From a checkpoint of a small mixture-of-experts model trained on Wikipedia.
Size: 8 layers, width 320, vocabulary 8192, 45M parameters.
Experts: 176 SwiGLU neurons an expert, a softmax router.
Training: 294M tokens, 4485 steps.
Below are experts of layer 4 (counted from 0) of a mixture-of-experts language model. Rows are named router (the router's row for the expert), gate (a neuron's input weights, with its number), up (a neuron's input weights, with its number), down (a neuron's output weights, with its number) and show model dimensions 240-319. Each number is 500 + 40 x the weight over its row's rms, rounded and kept within 0 to 999. Numbers have three digits each.
After each expert's rows: "mostly gets" lists some tokens that are sent to it at least half of the time; "comes before" lists some tokens at least twice as common just after its tokens as in all text. This comes from a sample of Wikipedia text that the model never trained on. Tokens count by the router's weight.

# expert 17
router:546560445462450561521551542442489531476527472554490501531498503550440546438463517413460489572477524408448514496503503539527436518490563488443587510444458456564495472489555541484483466550488505482566477457530477463502526557447438559444440521
gate0:547449573475518520612524481422432456490535519463530460519465435533440459476544502481465510573513522468526500542513535500458480561527482475440446527535551494538455459553483507529460481471504481460467555465480504580459504486550431501544466500
up0:555499465523502539561557520475520532530449434428453449517445477481482553511512558433471531534543468521437491511510543505438473477459539473446564487508535464465516492509478496495484460526551465452456473541476431547513420410498484520562534486
down0:485454512544522449502561464536487524565478450532476455535534431447503510495420567547512412518479542587464548533496501475529494489507500513446469487542495518507499501577540432458508534539456489484477512479485494477459477454495597476475461478
mostly gets: "See", " Species", " Website", " Clade", "-", " Genre"
comes before: ":", "-", "|", " \"", "  ", " •"

# expert 26
router:501585513512408581492574574476513536486495526541435562578458495513440517513473463437448410513505556452490557503441530543534453502474481462473510557493468495502493479478549494491451463528470476483557515473510542472515499477503499529466469493
gate0:459484478515499532533499602482551526520539527512508544460537482550555532549529500480512526527516443488521485543506452447514483592476458506494468531551554442513591526500455486403426504521488502521496517478437508535474556512532462494461510481
up0:535497502573479471499442484540486608454502421534459509523530497508422513473474492526519528516514526499430534483492507504535521499530552452483528431493430534547488415469533437576542476528465532502481467415448474442476551488543492516527498478
down0:544493542501464499524542472437521543494447481541478492586486544451499457477516511468527528533498560460485500511475497508478448473543491540533562441448523541484543478436520463513496526477429538513500493472491535504519518557476539521413448456
mostly gets: " is", " was", " were", " are", " had", " has"
comes before: " a", " the", " been", " be", " not", " to"

# expert 20
router:573574536470436551487512552520519526500473464516455532603480548538411537469484471466477489538548545470456539526462517521451449537490523565493548535419448475464484473558569492489472435563452529494565505495526549501496543497486467561471454559
gate0:400457523420515489465519433449506478531520475533450516488574390602492439525553449493470462470500553413546548536548521424484493575533508543517564549515532494517454538483511470463480486499506518440509493452494508499480452473496450519514511451
up0:460508426464521505502466462452507551497468484586574539515484520451543562525497447475500493539507596587546514565493478519459460500499499580480510460532489527486452518501517494496438432561508494506517487513506471508461494479521589536491490500
down0:519513427502545485485476541563542542470549486492456505473578552501440534474522567467513534521546513530506499525540481523517511433528476495494511389474545503460555475528497488550498576486431530539538495528493491418530632485493606536530487530
mostly gets: " (", " \"", "(", " '", " [", "!"
comes before: "\n\n", " The", " In", " He", " It", "19"

# expert 8
router:519531506481482576450515558500555493482531486563456520527497561550488531492488481433417472532478503502495509514460540488517494510492552491492586574499471473415477488466525530496478450522477445472560485518533505494523516479498424531467489506
gate0:476541360563559600449547530483476517516475502507518487523480491497546447459470541482462455539497475563454476532472427571465515509465558479546535501519490520513564565457413565507476519508513535460511483495490440512461542471540482506473506468
up0:524527472485427446460596536515415515507510472536538516463457500492466566535532464386497503440528493533508452510467536466511555467509518567579523449539508566460496501520488464441494465522534519554545509528499502509558538593481476515579487519
down0:490489505463449555551561514516433519507490544555549464402474443412478475499522480518533460475495533500508494461467456509473498507484481464432465641481469438524503471431487480515545495507561494482478521531542527510456517510458575518473464547
mostly gets: " game", " system", " service", " development", " role", " power"
comes before: " of", ".", ",", " in", "s", " and"

# expert 28
router:535566453497455521437480575456509501510469454518480513512520506520480555477455470479392508499515522399437524487495508527499472492512506465461586565463477459484477508503556516518451517550460523504540507506575541500540499511489477550511445554
gate0:556447506473582506516485469486517541495484517576458501491537440529465482604522477537518521538582475531439520564566561462596425505522528560557467492495515434506430552505470610476448609504498441506529509485508444478588465503469461496564444511
up0:466495537429552470515511435529539579449529507533487540475551484561515501545559483472472524539477537459464517535535509587529463510469535429506455489496514443465480603535480545484481596428470425524523501489494488483544484517477501537513446477
down0:478533503537495496481506438548584584475474549522381489480530474505495480590497549511484560506514556467526460501503503497507482555445543512505451562417546442512494488481494494490524539485513487435502486485431493460585451513534462535514560511
mostly gets: " 6", " 3", " 8", " 4", " 7", " two"
comes before: " |", ".", "–", ";", ")", "%"

# expert 5
router:560508472445468528463566554511537508456488459535473498546486571543508534524476449498451479564467536500461553456517492567483495483416545454484512568461463472433496463528520554512488403523451499495517490487520547465555530514454512474443492573
gate0:511565520505511507560537498499459478456514526482496513554519516540539497518524466486482490585538547509486494501516464491460468452460479509549522500524460492500487480584372586498459513487464438513484542482551454537529539495520542472563466484
up0:474486514529475511570533470518495493480522512467521538544513492469550504488486490456492490570539578480503507550472498472444483504440496536529512491528517466512450476570367563473500561466495399516498539498509437581572526501537490515530499470
down0:508547506445524461585548379545468439497578464488466468474457488402525484530506548495432508491503467515547468497464486495492497536498497535485513457538473665501455517518426504497551488487532447504501505522520572472463487499520486484496526484
mostly gets: " 2020", " 2009", " 2019", " 2006", " 2024", " 2008"
comes before: ",", ")", " to", "–", " by", " |"

# expert 29
router:536560520491399542489526494461525559589501552543500563556491527516473554411493443488408512487451479483495524473441515569554474523451476425519504489446444435388460486543527484471511492514479507523551440474547475480499562492451459547453502526
gate0:517436474503447517491482513526493492448474529471474484565505463488542538526558515488468542450496475507577537551499501466474493481465526477407514484537498530480540509533508513529500523502441431511565465421531485534482444382357447511532477496
up0:460568486528505526493518449502524522488475445570487493403535554557458477554449466469555449473494523445492505448516520564471495497541451510585551537416507428486548510479470487511484566495524508491475487498398454587518519593572480476515476583
down0:502549478554552541485515565484477511557529477479515535505495498570432482477464477409488482523499509430564469511485582577404556518567505481545449551531469499488567497478528519597503477548517532536484463509552384499526521482492552517506420529
mostly gets: " fa", " see", " go", " called", " read", " learn"
comes before: "ed", "ing", "\n", " 0", "s", "  "

# expert 9
router:519551508455460524511527571478521528450497511539509580561498517547435516458533483478475510518412488458472557504519523484507459492516592520478551538459455458448506467498552514464439479481446558515552497539522483481495544481471479578482491610
gate0:477453529447521526515535494524542563493496451499456509555429480576470554478519514396451525528459470580545475514513553496445486511514488552461498539449472535544507496476428525483411480473495539516489538460464499455507533568564566565427496505
up0:544476517534522536520496467523545596466496427532499499487493477566470446433494468448441494526441491539551509470538490513473516515492547514413470548467472481555536463602482516441459507463519588551433537540526495462516538457539542540517510513
down0:479440510494504541521510528457474450434495541415558469486540495498515481479520501498446535515392467611449537423526429475518505448525542448510478481407572540476540439447386499477480544441512526524508473516464564520490451431468542518465481520
mostly gets: " York", " United", " London", " States", " England", " India"
comes before: ",", ".", " and", " States", " (", "'"

# expert 18
router:550549457482460524529453505504529514476482450546498575534486487553460513491496468508478530555478488519439521461432515517544482505501491441579564530435447470439483507551522522514471436485418500455530506491557488453503519548417484551503470582
gate0:506417448534508547542512548480509463509522537525546525581569501494480469446497575525426528492453522523411579494559570597509487515483542561536588467475524541550459442552451428564437381447555483495521452517507587527498476472565507561469511510
up0:514507513493560560509520574432542509498547422551475471498494483526432463478594487476433553449475597505454456550492544506487519494545490551521564384496508489472482526479466562527443476536552533510429422557523555479439509499479494476498495532
down0:516486445512499541408475523512480466466559482519525449490488579525491555508521544518487430486462513488531432516514444462524492480522540513440488458589553411476482483563415533551488504549468467491458562417572530489527513476430507479455541549
mostly gets: "|", " Phylum", " |", " Died", " Born", " classification"
comes before: "  ", "\n", " 1", " 0", " 2", " 3"

# expert 4
router:505588474514410533449578484539522502495547486507477550543430516551496567482465490447481455541488532444492562491458533602542473494544486476487525526457477467478470495478523500454479437520471491454566495447510534476525572536377439530448486571
gate0:610553540571468422508498491480486424530486446520468504450498503524513560561464516486437416520543457511447479549478541568490476562476487569500500616498534432515496470483544525491532494502520463493561540541523484526485452486531525571496504503
up0:440470536478511558532514505463523518487553548545523556545488481512549491468448497516486546434454484441479529546498472511494425520505540501577486499441546496450503461530438486520546538524482516505443498544477450498487537474424562512478485519
down0:484437440464536548537525445504505557492499518541500524481447535521465483462480571481505506457473490483488554498476501501539481516494473468508510502455473550530501454526526476493474503500498463487498523471532496403507441511525490432561481454
mostly gets: " from", " for", " into", " at", " on", " against"
comes before: " the", " a", " his", " an", " their", " its"

# expert 22
router:492554574467464541507495519520549532492491497519459560538526548499503545486469467436484453510438495447460518453506523558512448513464572501514545524446460443486501501536573548476495466514463487516595494434550550447520504529488451546448440511
gate0:472492526509558484550549521507495482529498434561445474535516450510549464518449494447498488531489514567503518418517485500536492397539426491574518531489439477537465489577513509531466507473509484479483508446441584473511578480556522555517500490
up0:525501435498510451472486546504505470515487450453482462466541502505494484586559510520440530507501471481445498522489553473496496507549469540457543466531518524486534485464485471546489521507496555565583537494504561497488513417427513416523470462
down0:501492491475463453562487481470514503511493460539547454490506508447477550497510512610479513530484477527506473440509572535510561438465449508481473521463461545442532497461472567510461401434505484505462569512500510511423537456530511507546524521
mostly gets: " −", "−", " MPC", " —", "<", " Votes"
comes before: " |", "0", "1", ";", "|", "2"

# expert 7
router:503549513493427477440508553454483527449515458527510576587466531539484500442452457474448464501411518419478563433477513526580438501465585459491523502477434471468452475498503513526483456555449512477516454502548494458548542489468464484427445563
gate0:589520490583466511512526507535454491431521549474535511483473569435478435512438545504482461487557430468573511509467541465524423555514463523512498445519483560456526527473469498556524528484438487472432540523483467528517510521516493553467438479
up0:500498481407541549516426519489496492491524485542468545517582442524511557466533480439468570559509579524433512472450546499471614486518465481533488561484466473533559477519549488486519457556539456471477441488530464469554477469477475455570532542
down0:505568511411543456480498513478532480519562489423497520470510508465482509523536454440503498547453518514493445498549489453525478471528522519528523484528505598477454479521543470479520474510547459553519444494518513502576550460507388473545415431
mostly gets: "\n\n", " However", " After", " During", " According", "On"
comes before: "|", "=", "The", "-", "In", "\n\n"

# expert 3
router:554516580532497522566511486534500560480456490526476532529501573535460632461492497462466506547467494458474532452497528525527487457492504418507550530498449495443453485574527531472440485530486511517548478521511502449478606535470533472445486523
gate0:527569555479496524552490522468513513512510492567498432522486484509537478440525467491520438520471455509450476452498574434412492446560518444477497462495540468485490520505516538539518500427453515564504492543489477522520523500485562500461477537
up0:475477521549528525542507529501493419454493477615496433457462518494508510545511476535547420473496468541467449468497556419509404475596444484553504445481541497552591515561480487525440454475482502452493459507502525476479533527560501564455486581
down0:490518510501536475556514477450436551519489469544514438514501512548490507470496602426596544498476494505492443449457505466527455480493522533524574556498516450494470484457521519552526511394449457517505446511527523487501540476479514514506521497
mostly gets: "tic", " Operation", " mat", " cat", "atic", " human"
comes before: "s", "e", "al", "a", "ing", "y"

# expert 24
router:539512576476430529478526523451522603520489530533451540550453537540449511487457444454459475500484519456463572512512554501469456509512530436481522528417467452456494484491547529466458439538432520481548496493555496469494543521431482503448448507
gate0:499456557490421495564456511492520558600482549515469405500500561528518499502565451481523515488493461498421479535551456529529453562500494514490555485499492505495494439575408514472512488481546481470559544428504481549541522455529503489519485572
up0:575465514531485488552473457489468484498538567461446481518546521476453502487477546516485595512431490494493504495486508473453444499512503527567599484506554496537490478583482437507589502504466515541545479474457488578498481459507556555583433516
down0:480486546523467383561486476494518461518580496482477498520483475496498545459553454492473504484462472534473440541558457452526485500490537536520517543521534448528481504503465547460489497449458496443506498542516500511438506465529432514527434487
mostly gets: "%", "<", " FM", " JPL", "$", "MS"
comes before: " |", ")", ";", "S", " (", "0"

# expert 15
router:526546563464495544496510548462466512497431484545476521550470546545488488445498507442453485502485463494444520475493506466524464508505527467493550511440430503488494493493523612486443522547465514444563471479537528461506536510437488514433393519
gate0:509533533436531518468515559484523500483479484571505549427574518483511540531456522485477546545516534484468585439530406490507441446524485475566528433472524490498517537462501526506533502522491454553564425479575440516498559467494516508444463507
up0:480520512440484500450497529399464554440456445465540585483535462454553525493470526507558531483464532466511485500550486463482501434453503475460516464474541562494456482467491456391519514526456450483501457513588482516473477486506479466426495463
down0:520526552487517459487493507513424526524495504515489567475529538509487530472530517478550507469466466551487458629478437496465570505501460500437468429473530511458477474484486564539483545532529484464481525498477497434503483458574465494444537526
mostly gets: "ity", " Love", " Service", "gers", " Racing", "ty"
comes before: ",", " of", "\"", " (", " and", "'"

# expert 30
router:533483538524410506465590512446527518465501501507466542544456539515485559463532442457446456509444544432441533491506546526497435498488552428507545539483448442435482477544525515486451486521427500510556506456560478461457563482453421509423448513
gate0:447462522502523501487538500511581521503505593513493468501488515491504535452529496473426474491533460514493491531470502450492522554352519477483480516489432444458462540494488422519547563515431465461510520542572538521433544524538535508436489456
up0:537499429502480505526533446371477484558500442527514564497508557548509484474456499518627534543466566485479460490545503488455521476463526534501504510501488484487446480495477594489537442503534446579510488575457475571514474497538444525568568492
down0:435537466454494519531533446540503532522534545560598552534471515482590418531444582560407428490527519424563451514529491460418551535513491549475513460490423523540511510498434498525457499490537467534542504488538506516475469593557482466538405513
mostly gets: " September", " December", "′", "″", " October", " November"
comes before: "-", "|", "N", " -", "W", " 18"